python train.py --init_std_qkv=0.0394 --init_std_down=0.0 --lr_head=0.00921
Below are experts of layer 2 (counted from 0) of a mixture-of-experts language model. Rows are named router (the router's row for the expert), down (a neuron's output weights, with its number) and show model dimensions 0-127. Each number is 128 + 32 x the weight over its row's rms, rounded and kept within 0 to 255. Numbers have three digits each.
After each expert's rows: a language model's description of what the expert responds to; "raises" lists some tokens whose logits its average output raises strongly, later layers aside. This comes from a sample of Wikipedia text that the model never trained on.

# expert 30
router:122156081081113173107122169094167108145084132153144174154115147140130138131180124148079132185118146112102154125110134145111194139122172062064103114120088134115113175076129141195116157178148102103136099176134121142132109122110139120127131085076172103088065117133118145139174107189137123150129125105163117135146130101136169086074099115086142069171083129210159136170165133150054072153080
down0:075125173137098110120137157120145116138112080137189073160106207104119109139128086079188158131111076076176183154098143139095094164214062089116119112162164160126097182176174073130189139148090147170115138145134115135145099111121150140089169113126107094108158118107155135119089064126135096178117098142138128100118104111149170158171132114071112115093140172143117168157148153148138170126179
down1:114091134107135126168190162076127158207159134214217143156083100129164115118134118114119185172150142105183082095105095093151152092085074116158068113099113141146134092132104122115180141115149141115116116145130129104125116163131058130075099049150143089102119174177124141151169136124169163143148081095156167148143100124150165152113155160105161161169161171110124128151074117147130137103158
down2:154122132022129103071172152109087146118131136148141163122092164110156166176144122171154112170096112129119135164128139113100152179159183141164142100100133147124142203169102137091134175132131192222138186100137126131170141106131117148114113117128160152173096144141171090148149153151127112064113133104088154162159081080138113111165160145112155164105120163176125153143100173130119175220114
down3:128098177161122057139171161202143130151110139191120167094119162099098146080107103093094158151090114128155107134154079166102102139182124117102105111116162140139099050107094128073124140088106113066095064151094154123135091104143169162083090130126122106070120123109115175171143121177090138121115067103085141097119131120122129148148150191126184158119118173092084167126143129045153106103134
down4:066044089174115183114075172153153144123076127082069129093133114113094137118088149109069166098127119186193117170083114143136118139155127099105119172147121133129105085167093146131159146148187128159076135119096135098128127109134101174162150157126105163114133160102109110143167138169138153086125154090116190198164091131099127130125137147154112136106193114123096124062112135112131163189207
down5:119142099103138101169155104122124192116114147114109159179120107145181097099120223119118143148114129183119063126145126075110106156145149133096157105172097141140108128097112140087066094089108159171129129122140172076149158221121142192122156116111126125097150130143101154138118115150126130100118119116047165199092111194113160101194083128145163106132162092135116050093125122101182121128099
down6:136104166120171082146115145135115089147136124162072139082148180077133108132123076073183076124088085132152159114074111152191089128094164120136145093162190099112130105120163101144100133155073090146136166119079072099133118166191127131134131158116092164136154147135131133140068072127157100156132169162154174102129158110104103072106121120077103159198153148143079216140158133161139130101127
Word-final derivational suffix pieces such as -ary, -ative, -ation, -ologist, -ine, as in preliminary, mortuary, metallurgy.
raises: " ", ".", "\n", ";", " in", " with"

# expert 18
router:178136109133081129101090157133143149135110128126043147129118154097119097083114173124198201142093118135099167165123137114092088080082187166118122127150163123074136124052149128181147171066149132120115121174125108110074078104110134077161096083095094151126110119114055136157155178150132090098149151091157095145141110106132113105125098110110132095158173139176181105190129112175086151147110
down3:132155164183129162095185100145099101080128117223201153161132101135148184128098130105115112102167119132135132122140130093135162132143075188140149149135092200152155155110081116093127123197098121125106064159177121140117124146142131122082157177112119130123142109122144100143120139160113117177137098102102125198122157195058179159133107116128116126103101066150135216166076123116129162142163
down4:198144164092183096139158138095137162144143118151110121105143125126106113154131085130168137131138111127199126101077158111124166143160185108066098094117105137184134213109142062119106143092117144139106121102099127086114089110108182156115110115125175108095127182147141117098143008124153092097079186137100097142148080114139127144153107132119122172050103137136167195152168150099153127154125
down5:163118114108109113146113127097140165176198177141109106144090129106165102118137131147195099111055107136101147181107119137144161156140091044155151127182141133095163187108130147142133146191107118089154156092160188129075126120132129168133075091116154075135071049156138120119198124136101135107159119131182132204076152131180115133111110135188144112129177137113106081117097152152149148124118
down6:166148111127095166127108126196144206138143095130187189151189135115096165101120149126148092085165155103158049171116098099115130138120145140118044128119092135108111133160094136121148126093164109061160128122155152183133168136125136071085145150092070112097144210170152100115101091129127086103143136072108139121112183143125158125118151130101143147152109139196153073148118135154121097193093
down7:140180147168051158162084129217171107120081133149113094170139154119148135082178094094098131177144098128097057176110120188129118087101090109153118149108084194160132118118082182155089094148152131158107099111123122105123112170119149161141143107110171089136093102107118134158126174163151122084158052106094120172130172153159156108130130098113120124119151129103169080089078121113139058139104
down8:139136140111042153124087069108150085129173079180182067099170137080135106071094033137126130126156110095196081134127101166144105108110184109139091084159172131099110154172062127098187118138134131143136161144137077079145109096143133145104135136141154131149125102152093182144127151122139096141136069128132185099115139131142126101147160118122137143155093117163211081126108122094130115181117
down9:127118079119107121094131090115174143128148148109195108052153178106159087171106120120145140154130077137108110166096123157118134121139160174152199126155096144118116133126143102163111144138119118136151130179116141116146128172188115095119125142135165150101061149123092150140080115103143212183115156205144131117147146116093201198118115090104167066215148101101177085158120157078153135120106
Middle and final pieces of foreign surnames and place names, often Slavic or Hungarian, such as -ović, -ić, z in Hosszú.
raises: "-", "s", ".", " ", " (", "en"

# expert 0
router:143132145113083106170094171135149134114113056119104153109237141106151115084185136142097178119121065168159142141129150100165130101156116163088141141133115182152106136112153114175112166121158095154168139112139082038165197094139138098163104124135123161085058139135078197104096137187169127128154151092106105144099117078105138057121121126078090106121144134118129142111118119131148126094084
down3:124195165144153119079130122101093151180146119133174082091106125128117110107154137143142082159059120143144121142169060146136154136193107129093113149090116114111128113147114131164089127140117109111158087139172149000112137154148071124142176108162134138110157124098143093093118132094113123176141110117105077145127107148108098178207180154096118109073065116114134147145089081125123187155103
down4:193093147139202107112112112118085146107144099164173127138165058149112076124137109162126167066090129090116156099123101099099157089093115150135122110145095151138117164187095145148104161109131109153102092148139167148148128118123093098201130166127141084134137086160148112135144136162198057139123133114191114194114131078131165113171179114102173206190150131134142174147139132158168176157095
down5:081104106102117156150123150134094100197120113138135132139130136104078125092173161102062103131127149123183106149198129103168117090136142091143144123131157101157128172139117108182151163096070091101083070119118128134132167131132139098157185103150160175107104143141157117202152188075109154127137165106053142139076157180133133138098160087150117109087178172100105130109118154107197152216122
down6:128152164158121073087094135150123109163072122090149144080180118134087147110161146127089136117139081101085115110138134160142124122135079124093165141103154128099129133093146088090126137134118084188113071153139062050156107116142181090097144187101106220140107165068121077114138127162083076195099110164133084142108160140144145127209115063082117132091116126148165110113122121143152101100137
down7:169121135158156145117118140108165072139172129136135097066165174126110077145150100194141091149133088152160196118164129073111099100124121124177157164121177184139113203133164176154097081149170132152153135132163196157087151077043135115102136122116126127115168164129108126086125136110092115116136168155168103177105153106142124133101168166180093148163124136135126113120075152193163168135071
down8:101073112141080121131121152035136136128140128106101110119125138111085190089139147092189151133132167154139141119135095118179067123131172077164053142114102119188122125128112164116087161146104135160121142045139101152152120095136129123157171110111128139118122131166075178120056239128101103147175170130106123098156103096161118121140125181138103116115077088095131114085083141132097181143114
down9:155092146144106131116123115099124043163084127054112123148163115136115105144074144114129100158118196131071141113131096142116155145134129134099165135105110103149127097103104100117179171110165126128123105166195138091107062170082135105116107150130110146124125103177211074072127157075145148074154116104122183118138119146107193073184140098106190121107089114138057131123196086137111103117150
Word-final suffix pieces of common English nouns and verbs, such as -ise in advertise, -ance in attendance, -ing, -ation.
raises: ".", " ", "-", " in", ",", " ("

# expert 11
router:163161147100102137129158118147120088121113105163121195110150107154167159079129126171089183114112082200127118101137092099109159074130154132129197079108091151157163128136144145173121124134159153105162112199168048176100157125141125100204097118108107131106051147134123121148157088143131134124112134133111127176086125216097102092103142071097099111119153142102132146041144150129159086122130
down0:166137116155133200126080152106134123065184143104142075110102095133092081137154137106155163117134096173132098141195169091124129090130135135091171168179132115180137117163132198128135134186138167119151159065106102102116155142150175151116113045121130093127112132144126130130106140120133156066079158144094152094197122097134068140049151155123102132155150110107131084159210158135107146143167
down1:105111110088107132120184125148145079100170138072133090154162206093106110107132090149178113078095073097132130100082143125160056108121135098106095114124072122115118158104149120124074127117151153066153109135095082127170166140132079108159070081137147142061139097104154113124142147194133156106188152107155145081163154173072146099080037126162112158164088087126142134148129117131122118146104
down2:174149124119145135101132137184139139093236128120159140185145075118056179163127134148108130096105115113087135107085060147100079100143125134125163207184129121140115136106106125100168168122209096123109136145116091088143178106178166121098122161117118107138096080135161166115110116139108160153091175187136180105144083102110121082094137145162168140107076057119107137099116099128154145120139
down3:122129090139148091039153103153143167141156175120178096117106127123137097135075091141123138091191133100163122126118095213161087137158131163126147159122097121155112167141102180096131179148079101114144119099153083148114136124174093082112130088125192096139189145149136111077095071164149149173124103155019119089122168106109141113115157166147149147126089154143083169118105121121193166130116
down4:087173159097120083090083145154162138145186119199118142054125059102150078128126100101110130127139096132130131181144112039081177158097138171098107128130104140158152145137106098136125121178153143105141155127087172134154065128096152144150141091143060144140104129121137074140142168147169165118165142224143146119145124113147149104174134183154115112136105219104163122126074117138111092129147
down5:136135079094126160128132162113121170089076098129085147141120132083070155180130125159099153160093167101148127158147136123093085120071114110134158170090095167079189174114103174137150116075154173138153127110105109132177097115111124125157102109110114197169118122152094113109123039117076107118127100106144096101123106163173123115140112103141224113127099099148177065120080049115106076112127
down6:065159057108120182141109165116100168167129139144172138145111109193113141133185128165134191170100118137134098108171098105153152123143072154096135145071135148089117161119103110136223116151121124163091158157148144119146189093136086076132120078090181117137195085147177117108122108112131130113161159097095139123152108163113132183150157136171096105163078147115120148104160181130111153151049
Past-tense endings ed and d finishing verbs, plus verbs like moved, returned, opened, refer, often after was or were.
raises: " ", ".", " (", " to", " in", " and"

# expert 15
router:164104126180111146165151136143133176140083196147153135145122150142069143107111129119113119099142126111124115155170123156178188121145108124125164119122133134113151153085148127156151073206114111128148150165161094127132086188151190164146165131129108149048110162163070070121124112193124143087185107103154142096142090066113119101095093105094102126189125124172128172215136165163147184156122
down0:111170141155100097125116111144116105115099159121070102137179166150074127116128098154143117095115146137134108199174157125107142069102168081124141098071156100139116095115157158137113102133126093123108170065201109193149099179102114160026128078097119134151100127101111059132119173110119163111168142126150139142106089090087139179044176096150102100145120138100133145153130111118151063083134
down1:137107126087168089128122117094107138177125119097131116093141093150137116128132142183122122129084163120118069087108085159186185145134199141142142138083098165192152081132141130152121151122179087154147176154076094102104173116130126126097184119133098081134154153126128107063139141117116163117176122128140145128204125185113124099114150124124109145096175138206076113154078150175031129140187
down2:099097166149120153185112137104154104185128078189079092114060184119110179125098136153118132143134144158153097084066121094118182151097116135112169161095205148148220192143170157112160114107148116179147142157187106127118115106134084116195139189133120144114089132145161174107077138146100120104116144157154092155117139118128108160170126163113135154149202165126143114126138102161099097103160
down3:081082131097082057161146100109109174076111178157123170080157179115114134116117106103132101138144144157046160128178119166153083149148118086116070129123109118133127081159107136126135146153124096132141151160098125192041131083122145098190158124062077110163154173151095119096141170165172144142116145186148161113155142119099100160162096101166094155132134123156166155163112136094104074170108
down4:136170055144152085100148117196084161126116073105124158125077108101105125119102126122124118160075131098138202088133170170138123104152103083117164107081117063154130153108144131144082101079055121126082100096111127163132110116156047121102125130139151082170154131093117062104063129097142153140100100115148129183140114114162180163103150128081174169063129159114114186146108083127125121129119
down5:123125069087134182100141173082155126178100130081123135149128139126151095116106081050111155127136125133087088146113107102152159147086132152086114089145146144127185134134049133103109123140123110150098189102143090128108097106114164148171106167052105151176130098135126153104143103081116122163090154175120128170070162106112140086185127121036115137048147077118145142180134175103149134127084
down6:117118150156167176060088126115125125151098097073146141144174129101154137141127154096107083125159120191119138112133122068193140174137075140154174070028128144137149187143130133058132114157113126115123179149180148080133155145171124120097101089128109093136083148164126169131115148145146118149134156143104094138172140093166192130160108122133169142098124220147138116112098217108092107125126
The words between, by, of, with, against linking two named things, as in between Holborn and Viaduct, plus DF, MF, FW in squad tables.
raises: " ", "-", " the", " (", " a", ","

# expert 1
router:113105122171095123166095150153126097123094117151123185183128131127126109151083161172139162111071179167078131122171127134122165094169098157088154115138098152123087112147135149160122160167202111110127175159101114131107171149141148127136113097064124138091122149178065159163166178117123134123100068110148171151105125085127124083150067127061050138166135190125060155124129168129153162190118
down3:060137102066118078133220088162140122157115090145124191153106095103102139070061162123125119157129179104122158118160137177085091087059103115084127149146132115119174102099136148081103110134151166154134164118147135159110203059098119127100131111147135144079111187146125155138167186166132156109115109114148095095094176105177122138122145124078118105124169110162111082153136080167111117097149
down4:210161106081130097141109110107089104105099137090174113186087110132090152102117162128109158100102158101152162157130115095133150166180119047130136117060136115167165076166174165112135115108127139156151123069102072128099112118133118157104075128172103128107139136161154131083084136103115107077166098188075105096108117148113114118167167090092184095065129074146131139124199136127123080082131
down5:146180083140072164092145102139092127085083104117085127054114124125133152119134106088141118125151154193084113074143147135170151096104110113169156091148107109155088115115155194130136077119117169087130070137092135140109099114205202108068187144118144163093131081164116124102059184121127127114107106076094149135096124136114137141126149091134093058157143143158090128100089179148141106111082
down6:089088113153095156133163120160126139172179105107102130179126131110060128095122155066157153127083110163145126148111147057174109127015138134091103085149102135155116125086111061094094129109085077196159178095134185142145151150139111135138152078091130084103160050102100115142179123148082138133113099095127079128160115133164113137147140121087128154130141146128123122149124047101096138090123
down7:100104128138125123110106087199116067124100124132130192103121123129072153141068144157122156092141104134124142147148158111087116113112175093138136188153212122141086143147148085065141107152159137103133168123170156114129129107127109171126147209167110081103127181139086153135208078154105140124149164080051154151149131178093120134127099108122165126116120090084159121065152184116126162132190
down8:117185116089105121157135079129194162164111142141162081143107165157064149082150128175148108169114142098115118164059148103135101125142208024136130120122144103084120140141168172139130109111132114107113144096187117116091155103074127131078139072136144163142134091143152110152170113101148109091115052096122165188161148146112088165080086164128116169124097143124121150151134097193115151112084
down9:158149072149124096171121121135151135169063122123146123132112091129133105153142135109124046118123138111070047115123093146118109126125133147116083107166128102070091158181094106174126161059126180115100130175114175099088160143126134096140093125144157111129083183077087158078133216131111143099122147093130149137113127170165173117076117124151138155146127112169074049138091177104073123086132
Number words and quantifiers such as two, three, several, both, plus ordinal suffixes st/th and long table separator rows.
raises: " ", "-", " in", " and", " of", "."

# expert 3
router:166179102099086179125107125148093064143076154105116170161151101180151138140140131191106156118088104187061125051162104122140146145151085091064103155160153150093105072143113110152123136162107138076105119170121113103134107087147134060122110119122129115151108124067090161094167146138080144112136138136134124135109095123091135073115150067122122099115083102083221119074097132178113128159125
down0:160092067163117125132091129123203091119123166120154186103093138164151082161068106112065163129201107108141155118138119109121143081123093155124093114142119133145122100102144136083101139115084101060139193082108077171173128062108102187142144041135094153110162112132108128128140124124094144137144093163142101115133167215116175113126158114191166097126125077175145116097109130136132098143137
down1:137143091102107087141095216136130114100153148144146185102150090118127190122074110158120111117132084159126175137212115132097083099114143078136118084109129148126166120132128144190139105154118107135121162204127135133122141137155182037109111057122160126130152175155159154138148096162119092118173115182146113101090101098133135136160114090141122100147086189151133149227105167115184145140117
down2:161124165119182152170086095125136155163076049162128119144130208181113131083117139152107156159110144151078144135071188103096180105173091080134141084149171087106117138180156202103096130119092139147119160118108147152092148098169177129140209119173175133121124148135165131200152127109157115183111111099133097100141156130115120167111081114128134120186136151171132176119083127124108131162137
down3:155170127213144186129134118137093090108112110105119122150115149129061140168093065100203151118154085101136143161108136146129109108200160146120169148136103136115153157113144101117115140174114118138153104139149095133096074122168105115149099156151203187156141124148100149132116159131111103140141146118150158140103118123118187119157149043060083090104150060091098094144084139113143158228156
down4:149118127164081151118157162140079215092098149130144164145167030146071148091106155116179126136126097102135094145190136070159177170196139098089154054130141118135170083149102128103096136047126142088081120141130173170127129127157117138081148160187117134178137092153176136088120152128121172093134098080115096138175142158112162168125118123147099135149118134133080122110133130148151155093133
down5:167061115109072068107141095132104141152122091138104111162160148128140195108180083120143118154202134151136152106124185133139074113167131105066102125151078089111154154049096112132130139157141160186121105161089099100154128102132169108116141166179152065099078131132151123117121183135116124140130192123056145160100074086100159097135146088117143079170153164151107073129094110130123169147119
down6:170112116145105095093110158109100083144194080131166093113126097093161107154098122141147099055102115178126153087139139146084097114152095084180142098164162154084161136147138063074176179112186125169120084104120104153089143098188139066099204103181188149130117127144118153138088098092142158194089108163151158146152151129156095142113185118143102154114139101108137113114142180097129150157134
Prepositions and linking words such as of, with, by, including, mostly in album, song and band articles, plus empty table cells.
raises: "s", " ", "-", ",", " and", " in"

# expert 5
router:121175130144100086188119103103130153145215189131122137117136118151079103110076092116148187102101121202123107084179091159152126148118102152173187154203123118070110103135128112134205142113140094089142137152151170131132064160130182103208086123114135166105102115127120116128145107101081094098123180123107095096141110123101114062140102164115106116135101162124127125097158178136106063123132
down3:157143125165139125156095132093151148122194124187181105123126134103209074111082149115099104114074125168090152122078123091101145094152152112137120128151081079133087164113107029183053079123123107095144099134115174060150101122142083100175065140114105132077077153127107134136152148119124129117089159118157141133119185129136132129178133142162167140168152101078119121113103187158113107122171
down4:169111103140098146113114174141129159106120108130124126130194148103108145098084151073185147137098130113141168089098118087067101106162124086132085167100152174147155113168141143102131056127109161101089096130090174152135145161163152152159122097130104173150117086118145158119118081121171114165064144126116148145159154141112115166097159165129150127140009149122069131121205050130143100076085
down5:123161123115107117115129136096161119085115124174126101137102131110178092148135117161059122102121113180123109177114132069133147121168176114156113117133140102163075130124120214143096102173085115069181122082120224073132130145137189154085153136115156164123086188134152157101130113067181108165126100079143124153152100084094066158094120111100106107148136141167079156137069185144134126112102
down6:161160139110172141134149135190118112120167090095155117192182178119128151117115133152106157097081136138191132171066099216085111190056143207142170140083095084085135130176164147147118114174159067103124143152089121158133138121153143131169132165135174127132115110113176086148107184128148155095162113158140145135130184129187114085119134169117128158123116113110172154165157100130138157116172
down7:088157121092103159149131142111088120054130173093174118144121138142103087072165124112135098130160117121155151093101174169125188163125101106158167106209125167112139054146111193126081105112163080130100118119148086143109091113127143168159159040134135115094137078098136151141103172144173096096116092168092152129072110105127125131096124102146130136095101170173155145121081100148091204120071
down8:119138172107121099124072088148130129168130045198068152127141103088133118160136135116137076168182122176125179134139085157211140166084101101119074100063144065108075091139071138127133118077145089091141124065111093147136117127104142085161106076127098170135143097102140104125140090066115139190172153104092103118114131104112112147142125167139161149075115160105104135121107130144098118155171
down9:147122146123114126101119178151089097117191135108080121106119137156147150137101182132080135110123152122109196186118185109160148079087157143172181133100164100159104093139128112072075109137057192114092119066098173095113155130128169172142143159143150130155078078122117183154102148124065130094143120095153083121113128113129172104161140141118136110127134111033043133120131163088082124123137
Short word fragments starting or inside a name or word, often after an open bracket or space, e.g. Har, Wi, in, on.
raises: "re", "f", "con", "lic", "c", "ri"

# expert 7
router:152142152125060098158149178122176128131177167117082112146165144139111227119151161164133141116097134189134155080147143097186121134115083134081133086113105142095129125117142131138124123204117145099116136117191121146139133108168166097169072120059127155121129161143056145154127151158072156082164157116120137112124131096162162097151115129056130092140134139138107092079163154170143136212074
down3:125100143178187162145040133155141131133096082170105099151105134147119090083157115102137145081147079131087145164146124131127126089156122122071094129184109138146134121075149116080136170058137095122128127150098075158125155150192081170142170145115159145126105143123103105179087132110135097103144119149139174131141121124150173080101149155114158169201141032098157121097066118192143146146083
down4:153141180129030164084056142151066125168129088115100147141166138106117126130142183138133077174141166111118125126083183150062125090102128126170204142139117128138102151135169123137106141096188118154175087120141137120119168122139084135169114165119073131148138117095110165168154169118140163105075111109116141070138117111140174093153065139094116070097096102106100165110090113179156147093175
down5:184142191146187141092092184176099150098135137045073124092171192067080131118123149130060151089166157087161156111103122142060123121148154086196132114138112159109167128133156139104108151072121224157108167132108149136097106142137102118167158110102098114134129084107137128087142113178132144145163142166111140147152109109153156138158138142137109145111113167153098073110179181126123106160159
down6:118116194155137160128149128124106115149127165149188108107166089134152145153057153145128159114111147075102135134130166136151154151093151117156120120189106093128089157113159162124096109170111132135127156072160125142084148059062158095127108080148140108145158038054132114116130117109083098157114177185119117096114104086149154134073084172093129109158128113102159124078168057114154077105197
down7:120141147165115126099104072111130157138124179147109123090168111153102108123160124069211127158164113159155108116111105110117149169084122101110089074132108112167125132085100166150150082122081100107192125069158084129175151120213080079163078126076137114127133147142201169169118155137093099133122132136088150089129163102106124179097185111172081142159071090155165140142145125106077159102112
down8:141137093101127158170161121143113097087129125153117168137168148109145185136121110172165112112168125132111046099162101114128198141112115182188078166176149125113105071152111110116126131082166169102084132157128121122114066095127147176151111170142098079133197128075117115093130109173126122141097146162127178170044170107054085130135135151161145104147153164139192166084099110097143108159134
down9:158161116147090127071113127169082120115091153138090146165157106125166147069110139151125098125140101128138144189142134112107104119119075106129184095195147126125087140102105082138138096115116116115155123121178064147118140135088162089138135074129139125138142086144086107194110186174197105103144075135216174080078097168174181150183089181078147077104114148121106122140096167127140146122118
Non-initial digits within years, scores and figures, especially 0 and 9, as in 1-9-70, 2-0-05, 1-0-,000.
raises: ".", ",", ":", "-"

# expert 20
router:073110132164112164146171166142142170157127105119151113171115140145116146162157152069158139118112063147135133150155152124219131109154084176120107098146097126111160121129131062149159124134130119096074141144104101052139109132126112095199071143115148186096074070111093164116136118154078114146140097096064146129165064105084152133160119115042104080113085134086114123112167114133107103169162
down0:161095136120160141075073123162157160113125142130081132153089155147154093124115165131099095127163084144122087127114159214103127122104094178164153160144067105083185142140086109133080138134104163142108149105158152171123152137129113132150058094151154106070124137105127141118090162125127095163166119086121051124075162140136199115127082181077162089101138188101065164075155131146086118099139
down1:172121133157079126128062135136139080064181136164076075098094166129076116155140130142133151147128148080204064078134139111087147144115120132168111206100189205166153133129139138178125130136104136165130107108118107146092143024147162108072135107120126125131122129060061116121143097097114111110102148106142135107147187125144124066106117108068113107117091133097120128134168132132144127152100
down2:110160088143143146138124084085121103134167092154063151112091170095151106147203161090154155140107119120140076099089111143131092157092120139118168189140177091076143142186059106185155113157162138186104117114144153080150119088136129123137131185160058167098147179065135167152138108112120105154132126071096072105117120117109075151184092182164128118137144183117116137119100100123106176136116
down3:137135078164180124132151132100173107067110101094143129088196152154104114115087169173115123111164122131142130161134101112144125027126043170122129152179157122104081104166085127081143183143149184116201142108125117107151133167119121076125128128164126173117144112189143163160101152159140090092123088165111086205126088119179112103128134134122191078145158152149180129098148117152126142127154
down4:090079120143100113109154145117117133107153082104120158102102118158158114116196091136108107114163107169083123140120103099118107095092112141136152189187184118131134122079077139134117126066092113122161155109154123151173137150124123123190153150144139143138075136157136141168146107037075169117147104070124131019076099188176097149125103140127079134123066165104128153073123070092131141155104
down5:121132116121117145140117156091138171106173064122210087113175100114165138084076100104152054178149058093117190128165150117116132133120109136114068161156103230159161112107109108129128114125101128122137099184100121120140130157076160149063156099185134142146127161126136117115202130098160117132131198130112078142146118165123126116115099095109158155114100123153204147166112156112109148182146
down6:129081119134096122166143108125098120144133084135128155150088142079115120093124074108112145143141141179143092072130071177168218150143084176074055132181081150127085134147105069175175080090129147119124118148183134107130136115149180144064135152135136115128136131210113088086150148151124123102134089096119177135118129098098075107127151100135062104123145143185146103168161125126123151078178
Prepositions in, on, at, from, into, during, over, mostly before the or a date, as in died in 1833.
raises: " the", " ", " a", " their", " this", " an"

# expert 23
router:125119092126127067181133162122140149130126193121079148152132146083144143117130094147130146151103131087122069067160133146195137136163146130133091112154086122119138118137115143145134090133138130102203122149087116076129093161210104100199170140098133160110140064148127126077146164123105086141153102136116131049171118100127131076119074147111189132174079108142122145124097189146118105171035
down3:100093153104059194108112103092167181150159167149070118099145077119100149134188166183111120125130158161123151163082142159146109135105084161154163122143122138158093082167118113113143135174120196070133115159147159146100140180088159170146138135164039149113061093135154126153094109124119085102076114067140090069131131141108154125140122173134130132179127161138083092093157115120090116173147
down4:152112113099218132137128080138146134164111079048166117163174069118127093150120167142155076098119050112099121111227109215122101133131131112124144099144153101133121112099160118098172085142094137096135121128086140181067117143181180072175128111081139187108124143148153142138100186144105087116087163113073130138115166129084095095165140127157158157130131131129129123114139137146124162131120
down5:179118112154169097104132169120166144099091139153164073156144107092146159172140099158144163150162164077129143158164197031169124139080146124093163143065135129139163162132140099169204163112147110084125122041098112095111077148089151143104114100116172164138166112152099140122121078078154167129157103154120113157100115150102132114154125155102163132066188143106182112127100097160129115091114
down6:142129119148144130117213144073155110169150186127154106159116137165154114115121131098136149140095073108169209120098177139119138181163103145144099096139163125131154130176152148063135155175101126102144125078134190098155106171113077063173062175123110118115118110206112143140144093154166110117133139089183130104130131128184123124170136133148105167153157184157173105126177102169142061130161
down7:168101160079131112110081146090118106127079119074220122156131146218092123104134162187161109067175137124094171143126094150113179162155108153103105162106117051116121086093125095102143137156111097132099087131177097101114152101131100112094119132121178085098165155180184164139145088126156123130121086123133107173142098168163108161202115150127109100147126123146137154129096122153106199076131
down8:108142192125116078141098126065158111104121119095118139160087143090140150099171091099097189119130128151141113191182151108219131132104113183155097081132140073076149122100140111169071108156148148188126173127079179101152145121098128128088093130138134090146129172093122100125142150147140139154116094125123152175130155107149129190080122150162064055152098159136171188142114109129139125117201
down9:086092090145102071044084136104100140129137152141148202107178122105131147117120167103126166152126164100108138122107097132102143110179111159139101180176072171186132118114117146124156117152125082082136104134155132154132208132120051121137177183084155103119141091138115100117132065115145117167186104101100118118126110170127158149185176114137138099108078039157178130117114143152099122138180
Pipe characters starting table rows after line breaks, and adjectives after the, such as main, first, former, western, largest.
raises: " ", "\n", " the", "-", ".", " in"

# expert 6
router:167149158164032132164173143133120122163134166117061145146111138158100192109144171128144137136091123136143128132125147121192149156130124108097093098135119159139178129133174121148108135188168122098133152120171131161148125108170161107163121082093083193119039161155050139115142131119049115084147177115155109128142123098114125092171115120047117095137111109104150108093128155188133140194095
down3:139095145184122068164156160149179179126119119115179075118015122134074102126117081111169137164123118123123200179168180101130125159126132134139139087073110117076127147144094142141166106162125156170131143089064135170081113151117133171156136132156104126154072130129100121108211139143115137108069086136124139129124114173105111115111126142141135154054136116115119155171122090110161089062156
down4:131144099050110116154102138085133132117137122087142105171110140063195102117115095179137157120146158132126156185089082178152076132101053109103136144145095065077152150187109136114108137111127127132146207161110060156111154090083095053140139138127121102129168144137140133157086093110155104142153123117142146122159133148167152165193144149168131101127122118096091134101068136142165151104218
down5:131137146108091166137118146172089168111128109110154136073103181149114161103108150102116129156096121151130200112095121110135177115142133122161156150145113121076112089152109106145108152092093094137156058186073156097117088186118132089154100144175152118158071113121199108109118111191100169188074110169138149145106108085159061167130107130082133090133158142165117181096076097152148072104187
down6:167166119101159195202176091101069139164131135158147173149150155147158110104101120132121125167176141169141126144125125146156108134093114124115136133108069115138101143156147137105166144163097123107175147114128177137162091165073151125117086128132120084128119137157057129188162128064119117108142104112221129080120136091124193122120131138122094133164162107128051169190126145157167132224108
down7:105128136084146117165164119091184139109108128156139123095149162153154083183129188101141084133140109114185131107124122112153112153089087102130151071060177111124093143118129168167153085116111202111151145179093170143128131077111115106069109125088135052082145150131100161062192141184094111133106158136180064120115134179138181098133136177164125136151162089108086092158102099146139104121100
down8:116145066113149139118134131154122104130135133141198171106140141205160125146099158130165064087156152130163118115136096129159107207124072154096084134146143141122131156178122105059160175205088084169187211121150114174151087108136168126157143133104145143152082139130109082131076131074096128103106147153096114050129085107139130154164046130141168140145150135133122137106141121138151119110085
down9:110135165145168178147133097129048123121158095131181181120146050142154074085067150125189119138101143076089135131140124114078113120100115110104137153140171080115115171104166121216177181113085140104104092103142172078045120110145092123105115133122110099153139145126163090135135104082194133130117195134113128135173184107154172140120146149134136086112092103140088087127120150144098155147163
First digit of a number, especially 1 and 2 starting years, dates, measurements and table values, as in 1878, 28, 17.20.
raises: "2", "1", "0", "5", "4", "3"